{"num_hidden_layers": 9, "hidden_size": 160, "n_experts": 40, "experts_per_token": 2, "d_expert": 112, "d_shared_expert": 0, "hidden_act": "swiglu", "moe_layers": [0, 1, 2, 3, 4, 5, 6, 7, 8], "router_score": "sigmoid", "normalize_top_k": true, "routed_scale": 1.0, "balance_loss": 0.000194, "balance_bias": true, "init_std_router": 0.00748, "lr_router": 0.00187, "num_attention_heads": 5, "num_key_value_heads": 1, "head_dim": 32, "vocab_size": 16384, "norm": "rmsnorm", "norm_place": "pre", "norm_eps": 1e-05, "positions": "rope", "rope_theta": 1810.0, "rope_fraction": 1.0, "qk_norm": true, "attn_scale": 0.177, "tie_word_embeddings": false, "parallel_block": false, "init": "normal", "init_std_qkv": 0.0421, "init_std_o": 0.0, "init_std_up": 0.0421, "init_std_down": 0.0, "optimizer": "soap_variant", "learning_rate": 0.00607, "beta1": 0.95, "beta2": 0.98, "weight_decay": 0.025, "lr_head": 0.0051, "warmup_steps": 94, "schedule": "wsd", "decay_fraction": 0.824, "decay_shape": "linear", "final_lr_fraction": 0.0, "batch_tokens": 32768, "max_seq_len": 512, "doc_mask": true, "train_tokens": 242200000, "max_steps": 7392, "dataset": "wikipedia_en"}
Below are experts of layer 5 (counted from 0) of a mixture-of-experts language model. Rows are named router (the router's row for the expert), gate (a neuron's input weights, with its number), up (a neuron's input weights, with its number), down (a neuron's output weights, with its number) and show model dimensions 0-159. Each number is 500 + 50 x the weight over its row's rms, rounded and kept within 0 to 999. Numbers have three digits each.
After each expert's rows: "mostly gets" lists some tokens that are sent to it at least half of the time. This comes from a sample of Wikipedia text that the model never trained on.

# expert 20
router:537505520474507478496469488524438555468425457476492568445520548462545508471515461468320428464500518517523573531549527431408460532499530474489468507533475519602535430428565546484499559465436504500554453506475505598454535510424471434502499553475481481497403522491487422406460418526480544485461561452558457529484480625540543525577448489535530534531436270522397551440517500611532498473494474495535550511521533422467521470442479495495481513501519419504586449478524460500531505502417462
gate0:480507602520476492513520478448507481534587525531572423455478576442521497546493569463388520546496452552507474517490498487531426544579544517468532489513516550459535526522511527566582464515452593463563472511554463556543504598559520476549532526516502417411472479496587388465519466524532533574508493508554381517549439623440570481517502485510511449517525444488548508508445440466555467494461498551596438528408549397494527431424466472445493590576515479454630498460410486510434463526590575
up0:492527507542520561502468601473464540468538437513541539496409588471475533476469585522485547492551457526548543490467525503573408584462486498580499509501493521475477527541398508513538520578547618474507460554503495487449502536482465492540477530523547364342579497424574440469464573557491513498519435464435451395548482515426518503461498468485525499516478477433481419590531474415561550531498555519533410514481607519445546525608444464505539569601519546472593499505535453502516426519595470
down0:460527518635568541566503548493626490437589535516500428442488456548452549547463519491556531477465578416525548530530461452562430487570519553514468472549453448530557534482417556506467426471579553479518469474569515477510522528557534430514488499646483478465432464515510549594432429434502548504524548483492445541462531543469534513445415491566528511481515409614580519540561548518417484500529433470484547422521483483541380502461518418499548509498533574603504553463485506549512509515396542
gate1:497506500469371418573537470451498433542570458494448513604415497523464470510528520471418462491406510579539628496498501419480434546471559452517480481494494441577482445556620533490548593532543557466513527465393539461508509527397509535564427549509544470526505490519511373540518503493451524442484536459518516505482494558481395441577503492503534436488499392492544539517484494396474601570420472529551522515546516528507521559431433518522495574447528492551458460480476632480500494553462540
up1:483560547450497452438475552476535462547480487619514492583393497456468554480529498556500420471523568469464500547446488543517484497448555485504541493517606536394579560493424505469384560341524492441526530550517504488503462526524488537588529602485584528482461568472498541540539495518477519476530544507435486505522506497557559510483450523450450456523457483468425468556492574568450496513424504479476522579457540515458470552427449438445533664429438557447412455550502532452479601509469587
down1:485452541500468531521555545425498537368437521446506458569471504470379570576543621503440487481480582439494463483507518477489486536528531485465464465441522472449437481422528408467463488623461491529520478531460498541472452459482562481563525545552489469404494483467465542471475551564497480546533505451533504502396549478588473463447531510363524525527541493454510476527489577464457462539554452548551509441402454471412420530510433399601572446515402402482479474531479384473501531454535500
gate2:573483612411527561522468494545491525418418499470498574427392398520633511548466459496451471538466429465504535563545547482568490505401547501543382448440502418455428459562539479462420550513428540463501551525483474505403579509562479531400533545552491405491474490515483502503507440561561547505466503506616457466463466543479578483528451529453553479443524481430506552413589496507480496525517471437597484468503462562480492459532476471472529516530419475471510522558529475483400574447461511
up2:451619511496525442517422466523533576616488470440508436482495497523416523387506463441529571558520613467429456544519485501461530545589405511517565540490446385445490485453476608560499501408564495465525501470512508506538531476497575481506411510512572484488491509431456505457482607531460485461404520528499504490511549495419438514420533500490493575498477579555432450526578548513442422540505505489435552465588581443480454432519498523509521501403536497462491521506429611433574485429488479
down2:510529582446438487462515548433437528523530536503539452540580351512574508424491508491470489504399460614430582490502562505556515543460471427436508473530481546495456489474528489574566497437436483524505563463487572605476485425416561489479487433432438481528482425549567415495550539495492495481523484471565507590470487560485511535624499500534519490487504464536612467515543471517383518507509540417528455489508520493471507587445508501579591513533629476551589460489431483442532582532537542
gate3:516588530486449553534513524501427493528604488434525472535471550529541535440495481495522446554465460431551535566451487562506494443531477507437414536443522474478504364478420363579543448516488478486380503505435528558632503596516478453489495502444502542479481478459529482474463438532473465552464476449571515584426468551459478537626529506461400494568471415523498526504545539513434466524519538597647472555525439454481565473496471499380512548490524516396518495457502507495568463466503493
up3:552447507552642550544446436490469540568418528554453423512494470504543508453516557384506604431504617431458520415488527504589494535450439542471497552520480573613539613567492484552423520506449544538552493541544483433462497489640544600506531541504502578519470503490478589540468505498483470524467497562473447462456453430560393525534539541498486576490574619435520443516473508557507546545496460483503461509461551487496443531510515497511575536529448476579558531531567458506529543500537508
down3:527493491507444597477428430462418518451424450473462518444473463407604537489433528452522545486488477439484561553511523576486507503444511562430494493521478550430530532530493509530541540516581451544478588523369529465571499525480524469595563581458431552579513508580558422471556472509485546557507457506494507516500507506459405535532497503508522469512496500565498577456515509413480411488491471491642533406492531536489450404526469468491440510540478587456529451555489412439480657550405474
mostly gets: "uc", "ym", "akh", "ip", "yr", "rip"

# expert 4
router:479424518539471404509447514509477616482479409485441508500551533514525482436512418489481474427521522547473523540440540491432483495527500487463509479472519511569438529486530510557606590508450537626476502492384494609518480455438460453494497581552466516489479543517480434434489451564431521548549481495590498549490398564472426396520375480529498526534520391569455470473435474538556465542403491472491511548501505585461471398521490453524358542497364490438502501496512486500515543506474454
gate6:448490463636441422500498506475565503587508536517484559527448533475476470523497519492526493582466420508482540432444550508509637457526526495531516528479558486465497485407527496416463464462488584536462534433509542518552492437515377531510487453466445609466481510409535441532504473475396437448450534634542493516583490473426490492404527351444414491476499478474497482509474458510572515465422495510501508457510597517505493434442482555393534491447505437566425532476557523467542556534586460
up6:467436468643474422473437478456468459481447485491444513576484427515477496542499531445498575529476482481397499428461545477430566513500610486520501617467574490476458449502545476478482455455417487589437551467463503512572465406534419501493555478456484530512400511377471474525424508520489447504414484524556556542622486493479441533440475343439476515446456513518496492534475530469541519486512424473509524492490541432484557456472471520392554548505496442492404541375568551486491543499502487
down6:490453575537510553478589548480448537432525496450572444488525517511431653444414506425555451642575504448595545447520410485581425506452470519490520394467536505485436515512482462457499466538498508583457578453458472581533425534451469468491493475429426473498450482481575426498493493517477383431533459496513468392472482539453525373468450460505525410536526448533557511457550484478440615482508570502503510452453524502475504520431462472514529496524455476492428524440474580535512432490534521
gate7:562506445519456530453423521417557464541537478416567464518423569363544527533453540504469498501520491487566484541583569537430460363556366501548484516542540462539465560557495472428484393554519560498498448475464432512482457382511531557442606479545463528552467528465510500381489510509517403508552502492505531518515484518525526536445496476508597542482386485501505466522515484590563481501534549546443484454482503528434572531553508494551495460456588520416450477510495434567577498529584432
up7:442452500490531414599578482554515595512417507599424557474434531524497484527455517446524501492518504537391504429451488530577503544426595489477495548476517588504546548421477530611510588494488457467455533506495525522529513595499556427555445490441548454482462461428457470603514533534530638486474523467513458531421466535561416545502505486539408437526577552524543555483485471426508513518458431400601471440492553452520458472474463477491556523576429470552590543509518492455457465537436546
down7:521518505481482571525366486445487470488531520467566473567449481611453464522432541497512526452470508423647508585501521508445567422496419507557506439511492462505502545548544469434398430555548554523484492469530445568568483489505562445482566477463551485401485660478539548459481413563492546481438481482530475488452463502506545475468542540515448530494481498455522495504510484484467559547462499539526468383437612510549520472579496489523472509432592454467458371520535449573532561610515550
gate8:505505544536471480592481550487410470544381479492391516584541443552433486443512531459503455480536467455483469498384488433410450521534552520534523413532481417453461516522561570514556468495484519565469525486539476444526530606471521519561503447526597427569489506549462573511473544468532448476459450487511486522515497493531485414484565384581576529587364518411507449529571485513444485422598482527551508524492479453483544442476543564555462523421514505469427504498352499494439507480561504
up8:525449504498457485575476562375542504441446420500454475487477404551479512552518525518482478511598536474456530475551546492356464570522469475434452434544566468512514569504436467503606420460544537570642559462575487515666530449528431539410514477479529516547486514553508501490517545468565441490537475485432504481481426502490558494472537504477629483521434540544439469462436524426536438486480466582501547511446433529482549494479465506435509448537521439478579444480389505496535461473552529
down8:420501502477514463492523494483423458533590452543507493558548462483443521467586567541492536446530463396498474417499394486520520475503412405496479534496511472434516525469484546518519633381498382496465456473527519522493509560479569556498579529557553468449427501531469463506426579501465494630559528478522478507509417448487550463511476540434509557547524559508447470514527530365561444390583492463495586556467553440510560529460510555555396524499501467436502542644467482519495486515496533
gate9:406455553525514460501465539332415461415521444452489507451430447486516533524554457454461637523508536531452541513435457459521526544462469515529520556458469464455529425492453473426511580412444487464541517522526474411582513460486503586434547597501475514534568505524550587397551423480550600478520514487516507571467523513457453464513504415397562436457465437452570477440499514503499512455614520477492532519527546515507479488458516521644465548440468542515524569512433580522457500482458478
up9:622493497519509481441489438663496573548505511531474480529601459439420520454498553551520362453529477502510469509518551500501545487536510472462474400498541514545483484475482525629504419521545471569445474513490549546466465470507464444558401483449507492490483527473437501607495660491506351537472442491528475466423469557495488485477533484610527505532505572538538480545539488474487477518389507470470506474541510443541492544482496416497521494579533395501456449453462423527571450526589544
down9:453530389464418503520525562500641472584523504452461449568483498393460546510451567599495452358576424428489492463431505457574436463481557442496463585492559518514488529438513501565482482481499493433560471499442518508547562486464476487542435463507506514564456548522545584530552461534498528516583481434589545533525490398540503465462466356547486483436454590484515437567530479474482487517492500503452552465522464449524490479511548463566526448490557475512588476447427409551516391523501548
mostly gets: "\n", "\n\n", "\n  ", "\n        ", "\n      ", "\". "

# expert 34
router:467501509447529499464444471530470619386409541501487481460527561537528500442526502436467457515576556525425547534446536523474465587524575429546474540508505555591482487432520530530632458551458473605498475564426510450493550453489487519441560490454479552500461520513434506470504469506447639475457424490577477491515525457557498445565441391505535535513463421522535532504484486495500505538538448559544570566487457457493492478465516405507571518404388458550604508506406518442559512458443389
gate0:522412528528470591497505499550474552515497420482478523517482548497477424398578392565534539483492536508479511518439433583475431469401559514540477454486507426507491460454518469412491541418535526565528544422447608545499514555538491546537528501375424526574522548462558428625574545512426542525450484493537505444546534521505521455539497402524612487532545452485450439466438514557561531536489550540566475485565441454414513421413533429501557448458511501542492409425536481526482521458548522
up0:442555520448496534511474481503524560535380606467485522473427545527495587444544583490524451554493502523414501460459607534472532580533545484566555494533521505424436584559474554519552499515536486451552475451446421458483530502468515548484553486547483535491586455586413519324488496463521533532569472434509493548482475462543367540550511512506485549462524437472500518546500480543441556522563411482528511440545447485472423498586493392537400517489521472452527550470449447479499349505468522
down0:476464521483451534546536368531630553512507586503445570448483488545551467440611467410504468473519494486522612506415482434549565454498511484526502489530541415563503486468541471542476456434517462593420527500452542528442520453435460439501495563367544478609475581552481508500520574528520542545489533519493491444505513456587490476440399501463578401516499475462455550529486485538568441468433398560576449485488509590439501494514454476543442476507510452443556554426486442514463462535446439
gate1:483499475512454552554548473568553471481497478456462527424528609513494516466506451404393464495588528452509602493435527559575515483583489553594504467477627445490540558498528508487554529472526542559551495461577515467543438460564483487492460547591495505448503504539477470487530539533448552488574503449519542424545481574433558482461534528390473488487568534546503455600449440502490445463477361518612508518479499571449505503462579508469472497523463432525503395526568610529444411579474444
up1:412516462466518485569508502551461428473469473462518441400545477418502515491517483364456590483560509468508513501488515575452496577545516528452417586502570408470509478549510581531556487519519443487516450501506506465481509523526536522516474579490513500446457508511497558558453486603565524502537429413485492404502551553517453496478496477462501414558544476565446549602515467509515593445481539495444529528473497608531581570480567521421537612582444420529404567515476495437542404509457371
down1:491457493520511501527532512573557546571474372487537515425522516460455616503499455528562546496514545525521449472399443551417514542449489495572533499565535515482573487488616552509512445632375547446485548506493475409545490469551510454541527494569531453458430501591513514467474584455448417498403455488448451500410572486433470468487494630519547453498513529489441525600438424498461517557458545480516551514509432531558502471533493541485520432508477524514534589466444457413443521446486409
gate2:464493472487401508580546480506548544553522451532391507340467496478511601469427448536433464508464526449404575497438545571453552433456563523418474490511471507469508556382515561478538490442417483538499517509438480429470430575514540518536469451520504506456530497473548469454541466491568466560463423539573469467445528483453425420439481549607579473514528429445489501497418589434493598482545512509480459606489539495593462429518416475466450442451547476529524459527485511544535467512467451
up2:504601442478356470499540408487466500582521516550425511408419488482550591507463495565428455494500489501440553481403579513493531495436512546418468457451486518415557459421524563421516472469431476558501502517464500539453460554513491556493455490509575447557564482460473461488487428533571487550515390492557565461496512473491473447444512560515568424496519437451479501568455572470477585456620542502425456594543558478593443455561450448457385497430517481468492517468476503510467475521561457
down2:478414463525604555437464533457530519584542541491493522442626483527451440444502533429522519413600456472502445540514447525459462476531493473575462378561531540394431470470471502433524516539434531452408597448425491576475433433511497537488558484568534520534465491505423495459477539519473484582538475445509608499571468447426460587563595597403509563544453505596440499465536466382481530570422503479510517467492486517534506499500450522541526461508463485488475547524489478491588486459479470
gate3:467557546494462464472480574510529530508497480482528523449586522513576520559547537467579515509577472501577531579464531439585468471528472510497527579464409559420490488446539470484488548593464522552496544566520476565552592502573405491499581527438475584485490431517503551465583493496498514522513529415534587461543521450532427514558578551363504529490485518459371411487594463524445487618434536482485544543511483519499469498426501548481474602488489572395450567417478508498520464446410486
up3:426576470519446449460574456476460519455490494514467482502454563368526541383486531486543425519449530574480492487421439497578461483581518528484494471493492474522600547522497396521540533471487540505449494423526495498541487528458566443569477502546444568467459514560490600518493514480494558495488411506486419521465457584539592515395482466549452574531516487590507527497468360439461486481472543433501532491444546509487490483438478557403568483543595589587369480545467458534515520558473588
down3:407527509552579438473444552526589504471475453484544532460484528556500532478511508520502515584467535540565547511489503489386506485545489433488532557505532502402462385506456486548546510457474501381532550420478403529431505503504532546496547505492506552518523549525448509513524480422537475510396452511548444459546461415474462504472466415533455477502480510503536568395436532391513434552476409537452414473488442592467598416470507411502630445422429454493515487552612488593529499537492500
mostly gets: "May ", "March ", "November ", "August ", "December ", "July "

# expert 31
router:473519517455500463621442463652498568469490535441456491441515459446501499480557438511395461462532547459548577554472531482461565578549519461531426560588567497543528521390478481582597533521497534488536495462415574563462506368424504511528492483506478498465510482477550427423542382496454577502508441428512494491444540502571488487585501430491487547474476485482449470500536434500537550511456497562554507524527489555475479429474398402402516551559460504441526415544503459466465564479443458
gate6:491596661485487524542518525488450544427461539467455517485503456447576409494446534437493458559531541472532643495503537495460445544566485518481502475543477508563507452516439555581583552357508520603548481468470431492587558573476457468444441477502439505489569455469605455476495447404464462473447524547494388530491482459470491539520510472480512547577537444496576528512566476488464487509466409478483546563548507508458504504527469473468594421592496509410527444420500482433461448532564536
up6:527566569520562552548497510534446500451550521528448454441449421482598443533459587462510440516535576488482515440493506469482408569579540563495592641582498546530538515501471492489597524432518498561558513454466474508574535550483528508456427502535451524497563507454606491493401486496476473470511530499479439516530511480435519596477598519463531540502559506504497485483527556531539549476504424487593494552450524472455538615511461555501557425558475513533588413420463548495452415606567611
down6:481388518599518555564547487461444490542509501500448464587464496531460576574476596525531459521503566478406461446504575544449551482461479556508545514541523589459516532544446507548408475489462484600498512519482417583557518555509566476492442542564460494524520572425509505602530533533490564442484509574480495464424482595595444559472532471540506522460533413454502453432626489565509355560562500504539468464502554444426460499481569504516518524457464408463493473490539630541534468487488506
gate7:519442485471492518498397432493427506494536555555466475446619430479519511426569540437485499366455443510495519499609487471536549483507464492455519436506505575442501483522450493537490531541553536457542528528448492608502446424395508523571494587495538481468594543492467483505439538466509502445550530544539414475527518518502505476401538501471563495551521537409576467587548435514478561579415403536578522498483581489487396463499490459462447483440570391427437515509466478497387415494532508
up7:403399549564499500485437478423380487579534475539567470459502571549512384549531459489531435457521533541489536440500570491433533497536454470491476468461520475480528454509419575471520562449463465420482501446534502481433459527431404467506479561598443522436517480492444496488506488438532485528493439532527419560437577453499588442468459412478496503582498592513529507612437479528483369494401477559536433608487531457505544578561447522461483472493457489389503479518591497514443510481474506
down7:558554483605513508556437478512543513554521545464446500494602553509484431526534426520520561484469488468548473506484436534554455579507495415441450452536537430491411553485508429504462536482505510561535543521574520506518519373619619436454479554511442429429487475534495472536457515475528584456503540476468548487480526563483612561514637425563495477574522533498463538486422540528542515571575508466455518468511453545555482603434443581586518536454580417579510501498479433451557492543463517
gate8:499500457512459594409505489403500480489521492420523521496462484467477432472572531449432530501454546480483423480484394456555429521541530637434526462526497428486403503525436582432371444512527555570459519559491472450503496458562543465481519448453461441557630525599570507451484488573478405517551484476559605484386525498483445455547496486528585506587480510468452503475500505522482545494491523465480581507492522435527559397497561487418474570438526511541493495495533530463618478439503511
up8:540483405536456465491487466525499491504519585524479514499474490408566459489495574488437501564547568481514481569531531431540573601450364475589516505431497462493515458481468537557471490449557506536447486481457494513516430436530465568552407461476515557538584549453495521514533606444485593482419404473463460456473503553436495498537439555464378498465459464438458523491550398494419620507590540519458531461403483508456516533408513459507531555501459552551487465511550532395521497554436598
down8:466457439485431467462509475518508479496513558462427552584561470477553416544541479551492409462507553516460572592567529455557590471471459514510507592544503568569510532433582442573564420523451561504489514478548474438556562436496535576553456619466430430483481441441456537521532500382559482454422435489515455489487565413529512514503506481476376476429560468467515524511573488531385531512569399475529427513499443479518417480525454487554512400578479510448490534453470546501556536520469509
gate9:465494574480449565543529428505485477453486445563497483592454368495552401494474520512495517469524449503457563567410516509561525522530539352434565507432545567511600517532503400529473453415479450511489527575515498498498528487467463517549474490515463557416489508533539353428490414468509533502533440515442579488454438427493506527536443461441490606477513474453471521562453473502503551472465408568479549531457488536500506536473520537332628514501458497464532525454466505452436503564526465
up9:506502432484501513474501541421460529524515494464493513542454510532492555597531616464486481481478561485532521472505443527482459451545451575424532411524488479540542481462547521500477534557485515364547544520502560460470490512502532432428469525512565363413461549502448520446496511559503523505465523489403458512539494488447431585474645472481471572409489549427597571462552473483412518545571445515492491483414497515533485438459464396525526632462548523520536539618498490577571380491464506
down9:539462440527542486550524504487523505455500533636512514523453403472533432611476543480436553623526542457431579503504521471520434476537472474487510575422521498556462520388403492466464484460431450534489552527434502477514543429465470506480478511530500463496389551458455555472501535531506460550458561517504528566488533564458580546514587415490530554543421641503459551543418470548454496505531463424428439430526455598571451535445456437509580570448546529501460509560419520505449506463512572
mostly gets: "large ", "small ", "political ", "social ", "different ", "medical "

# expert 36
router:501494561526535321498452501528551533423463497487496555466478561504543546506519512516453544445524501494472513473495582516475459511561525455464486527510480566616449446367523508501515549576479482494441405559478535498426491447420567439492538596515446523474465640529514510410534410520431534474542510485486493509539474508487461538547395426591447536502459410511471522549495456555503507515481523447528684517504531518470508561387443497502409521546483446498523457548504417476538512536427482
gate0:496544478583654522482475550507484425371468522512520507480522468469444609484519498529449557461475496548476539474484479525382535419503516564501461521527560525570490474535461548469476550548564600469512481474493562451480619503484418405515393483526488533481591481538594419465512560524513522481516562551502457577581516486487376492541497487443458484519448444468560432408461488587463553446417471494460528580518473520431550458515485555571442502408497485517481434494413452471520452445462515
up0:436489432483496436448519506609502473438545497574491520561501434538438538482510441504448467485407490499473432534437368494557478531501470521419441547517606547527449511464539569545613577492524546474482463568531457533503513465501576476512426518424421495456526499524497468471594481435575491446506591533509442456560468555426587486422445493444522523490452414544520412513430538556413536467483540517480491550519419459447657453435473546497469512594499426504469584465490463513527516484520449
down0:580495423525561466486417475457481475431448536453517515478517517506573496407426547497557445552443465519474486572540514562464569552509442572496507434497511481510554559427435492544393503525529477469441588453487525405542489495458386559474455498566476537538531439465445486532484539418507552451538467507474472635450449506571410482560486562431572553543511399519495511453537590502469405572540563458484517472531594559431452405483534520482458421507484556576435514457525507412469516563508542
gate1:482490530494475395474478415473477526373459466430603538430541482469464425508468591470554516586475526505456484479486472582522464517542487478426486551485507474408485495497529501547589478578552513516444521531576519520505540546526506457494419482511581486609549521419581500401524442528441483519491443433472448499498571493507431539521452525592510560481465529500505525542445498428363501567508552539517436444506516430623462516482396450469400529481453516653486480494509479553517513459491415
up1:475553489564585528535596527579481499469474521529442442499482534464540566461497427462595506411560523525514544467502465484564535521433379439477545500426524517539473465508489480542546494531486495393451543481494499524479533524436464462428493519519467548420509481519479521516569597410499374518469532572566535475443448494593540537468449434576454485496451482401547515517579455577551531492433535534523585473474516508422415524433506552576544549552516391442530515521531482496535639594550439
down1:555465472503554518489378526469456532440511551516494483527505562481582402471548497479391565433584516467482454467486520630507514526544435430529562540617433537526547512502582516492467476485481548494553508467501475477541490404539601469549556529493537534487461518645481467542577554449428471516526516546455500557487448532546511594461522432591450435464614518422490543571467476468416451438601587526530493544444517520527562491492524507559529503508405442568506514557483484502535580466469456
gate2:479508404447522464541407514462531514390497538479544532459438483548536459497509501558637553505532443531457359492499448516460440455647547541524461504473537561519482487408491580377505554552531480454441528501538456461574501460540535491545512510491502472472590506543511527477500515621475469447531466568513510521586453526495428517526502574505514495465504411568478415494450411443463463457417380406456552499549494515465520475465500479488461484484501532418527615489548504582485562583514510
up2:505497458575451513446478472483503574544473548532596577430490478504550450532557553513484536453540481510507358434465507438484449502526521474518482472404456596471465435499450484425448512535569529527534515559533376472450510476574575485429417579555441408502526576432495424507509498543519524553573558459453533500552395507454566447545451447527447545544521478546543500544504413450480534566506407469393575556532563433485526492422471505473456498472540541443411575471455461563531462564464503
down2:392496508490472474575592565533551470554523551481479545463492527518500489534395499526574523588524452562541482513540605480543509481479414543459527468441527530504632547455479555470420509507491434529494407447523461506475529548413435571478459482486404519484489492448503541502488520612543554604467512560488573530577530526452497522496510513532522449511492694482581573449487510489523512541516561504437603519588523453489458565536487524568606501587473484536481550576437435448487485522475509
gate3:528405503512498579515484568532580522478477541437459612521487493520523484550467511598437513573523479492538492526492566468455501489536499511481499477492498553538438510544568564498538476513521504537511354479509543546496499594378431413509495483485443528480541505578558537552441490543536387500600550441506435403596409449557521418569481418532466460437522457539472506421496462504455510567517499503434586545503532373546558376500522512454483442575407491498494517481512458590525556489535499
up3:460557572458488475578441530499504462509562445509480467558568576491527526510485462447482431398560575519431502431547508497517489525484507508501413476457499533463525514531557451428481443560527518424449581439488445452453559456639489450499417555418484510427536522523485482541544454495511534491414521461465533468448620530464510511558516563518554549510579472562413614473464564537489479447536489460573411481455503582436488575440396429560539489566625511498468513457576525451478539502532420
down3:476513532456523528487476517448487520511428559531477529507604552517483490478474492460530501526451466526435466513483499472530480509554504467439477517510415493563528471486500476555537714499434452583435514600511446511430504590493468509496365409440591544499463512464538413430482441432551540584425406464481535495507513430498499377505464468553471495527553410514475480483547528529533463539453438504476506489530534497536466450542424528533474602500459481524495560564510535409426413513614595
mostly gets: "berg", "shire", "ler", "ani", "burg", "ya"

# expert 27
router:567491491446470432517400544567502522516484543499493524489530549568623516589537492442408493474500556509492545501474502444494488401597579547495442545510527531568546513507542561512630575523486605553585498526445490491485573475437507513457528504487511541454442539545575467434476448528497565460549492549556526546493465445511524472517358411481562596523479490517526494554539457556547441391391512469476561490519433499429445521511474424478460612442512514442575398489529445461494470509498451
gate0:485445495452517517512473422525508480505559518553500495469397512503602476508493538530514535503538455511563523504616482493569449405535554449522499532568565465515445472524440522596475544516624470580557533544527561448484469539535491437537572498542482480492530472591479541490478488493479537538557492527564512579584555542496528491559465543554465497488459381479600489574605458535502440551444419460456466508593492479624583508527565424424451532412627386471527552483492483510467434463464495
up0:492523453486529463417413453544562435458450534433537531473435489465488444391487516510469514476527488548611632498434459515537539462503528443455570535581459579467441487538466437536439491551546435546532578518433534531473466538541474482614498524458525448502538487504456510524392478494586456563496450490529465497425495440412493452490509544459502534509601480469495466576572456529583477514485482333471518567475567383548523454547433496400487567476484504451496506500431466456480421442555481
down0:445459485395457565537506416477422491415513420548562473519463541542445508460376599658548498463522509488530510466490514544467401526539425450509572491530568487487434501487516541510567471460425495502493488483501399498505525441466462420555427379427599509531466473497541490413525503553526571551507542498477459566607462476422605488415534457490608552486511498533520452517562478547507515488487557519456533511516437461511448517458485583502573538463504530533430398523572498539532520519533476
gate1:421559528463468449353521530433567497456579435465476567464529486389504516487541597559524350569486542479480416486467548430411521551522464511493445466395454552499433554430552412513515525509528495514514477538408491443500453492434479539485526414471589532520503525374547560553473489490434445469484510459465568442493419422469503504533435520467489554496495482463511535549548387494513533468542518523550502472450519536571442565473478558483412507434533546524503489513616540449487477554524535
up1:466390475563474422478607498386492403539554514508529546446491484410500493549490533549553421560446537518449512487488437416487430457463483531398488605499485522480444468364571557486454458516496595524430483486418505495514562525471441489522561467462494596531501492443480541483434448498454513426494494507436538459496489581530534551445475526501498449505575482513464448498581519453543546384465532451480423483460521512558452527472538495508439444524482640411521506552523518487573620511496431
down1:458464623442549514567577574447482446495514542512423526538430499436496498467487455502520399537420552447484459418489473402490487561448555521474496553493635503517503464430496538492557450517482463503488495539449514592509496596590488436494525491556443469523465553532554524489519412498485470435438466566502506463490397547462523528560557614429596506456487387502467401444501500461477605398424545514526507535501569522583442524544527550572522477537513575518521511499518565419524525471444475
gate2:581497514604527521598521409444579476584507498500424558391534540511532525516539419512467461482433521578453440421498531526481507519503440558409510454524517468468510593519549438498493467504555493511521562495486437509511417484518514509463589514552500532583544512524452502472381495552476418485545512506510539508525505510493559481519502516490466587510527535333492428428519456496626540549587520458526536501482458556610539506419508433510497583503478490571397375510546549408506511536482512
up2:454563512592562468568475439406606462609482564492438564466553553562523518456553490541461480503462500522422462466531558454567456583576541550445499449507535506541562519564485499478526454444498568544522524476485418464516386445481535474433523552537489551614496528497465507475458544556457489521592577559450480480467571507476545472478526496500456538463499550366473463427476500538554481509541512543570573507444435567613524519442533470533482456518505482614399426474559476393517553461507456
down2:542551456484466524567476503519494415482497510579482541506522456491496532447443609544422514571511540451584605514493460508495510527388589451517498531498432540546473473470460499500407418519470446465492502589460497557541544457515479542477586537486561484502493455587486480490498449623492443597498500466567474617393471425482523485547567488471475514560567508513576497538482463533435469397518443565389476548472476550529465536499530599473567454453474585460546519525554543555547545457373558
gate3:436558479490456468510480468443495429507385528504384476546480523501491473512506534521456535556467475383532423509481491537428507415523484451498556451542539467530513471504558502509437541522538537611535480577477471499478517562448512419522460411554533449573530470487572384435559427488533662479532472527503497560447460445547450482488447513508478479653518503553498537505448490508542454600433485523503478496528551491458427456434527466514482487493508535583409462573465564356428427566513502
up3:568474596503511510503530516501505583455614476495565505467555493559494571500450431471555492535540565609448579462495542471573447493490513541603475535494444537481500476455419490534593435475466486400454468426544486480534478494509463538461538535400559562420450521502420616531456522478485371484490503498522485395508540542474570505583535475454537529393436508459450496454531472554469514402565522460458483474478489546531533529521537573504555530485520418421629479488512437588521586439510502
down3:521522536517465494416401523496538503563535540563420410515507484551456417498461452445448473509525500498537400538521491464465417596474421547499462508517443492434662584453508542472547460465420428503538540527506560495542438418497476519485555459470524475512566471512508442486434568550507530574474503437580428566634611552480493533519430542537389547479472417473435406479450492473473478501533533463545439468555504515498430457504567473407427460501479472452580495571511459442529518506517473
mostly gets: "), ", "\", ", "., ", "including ", "', ", ", "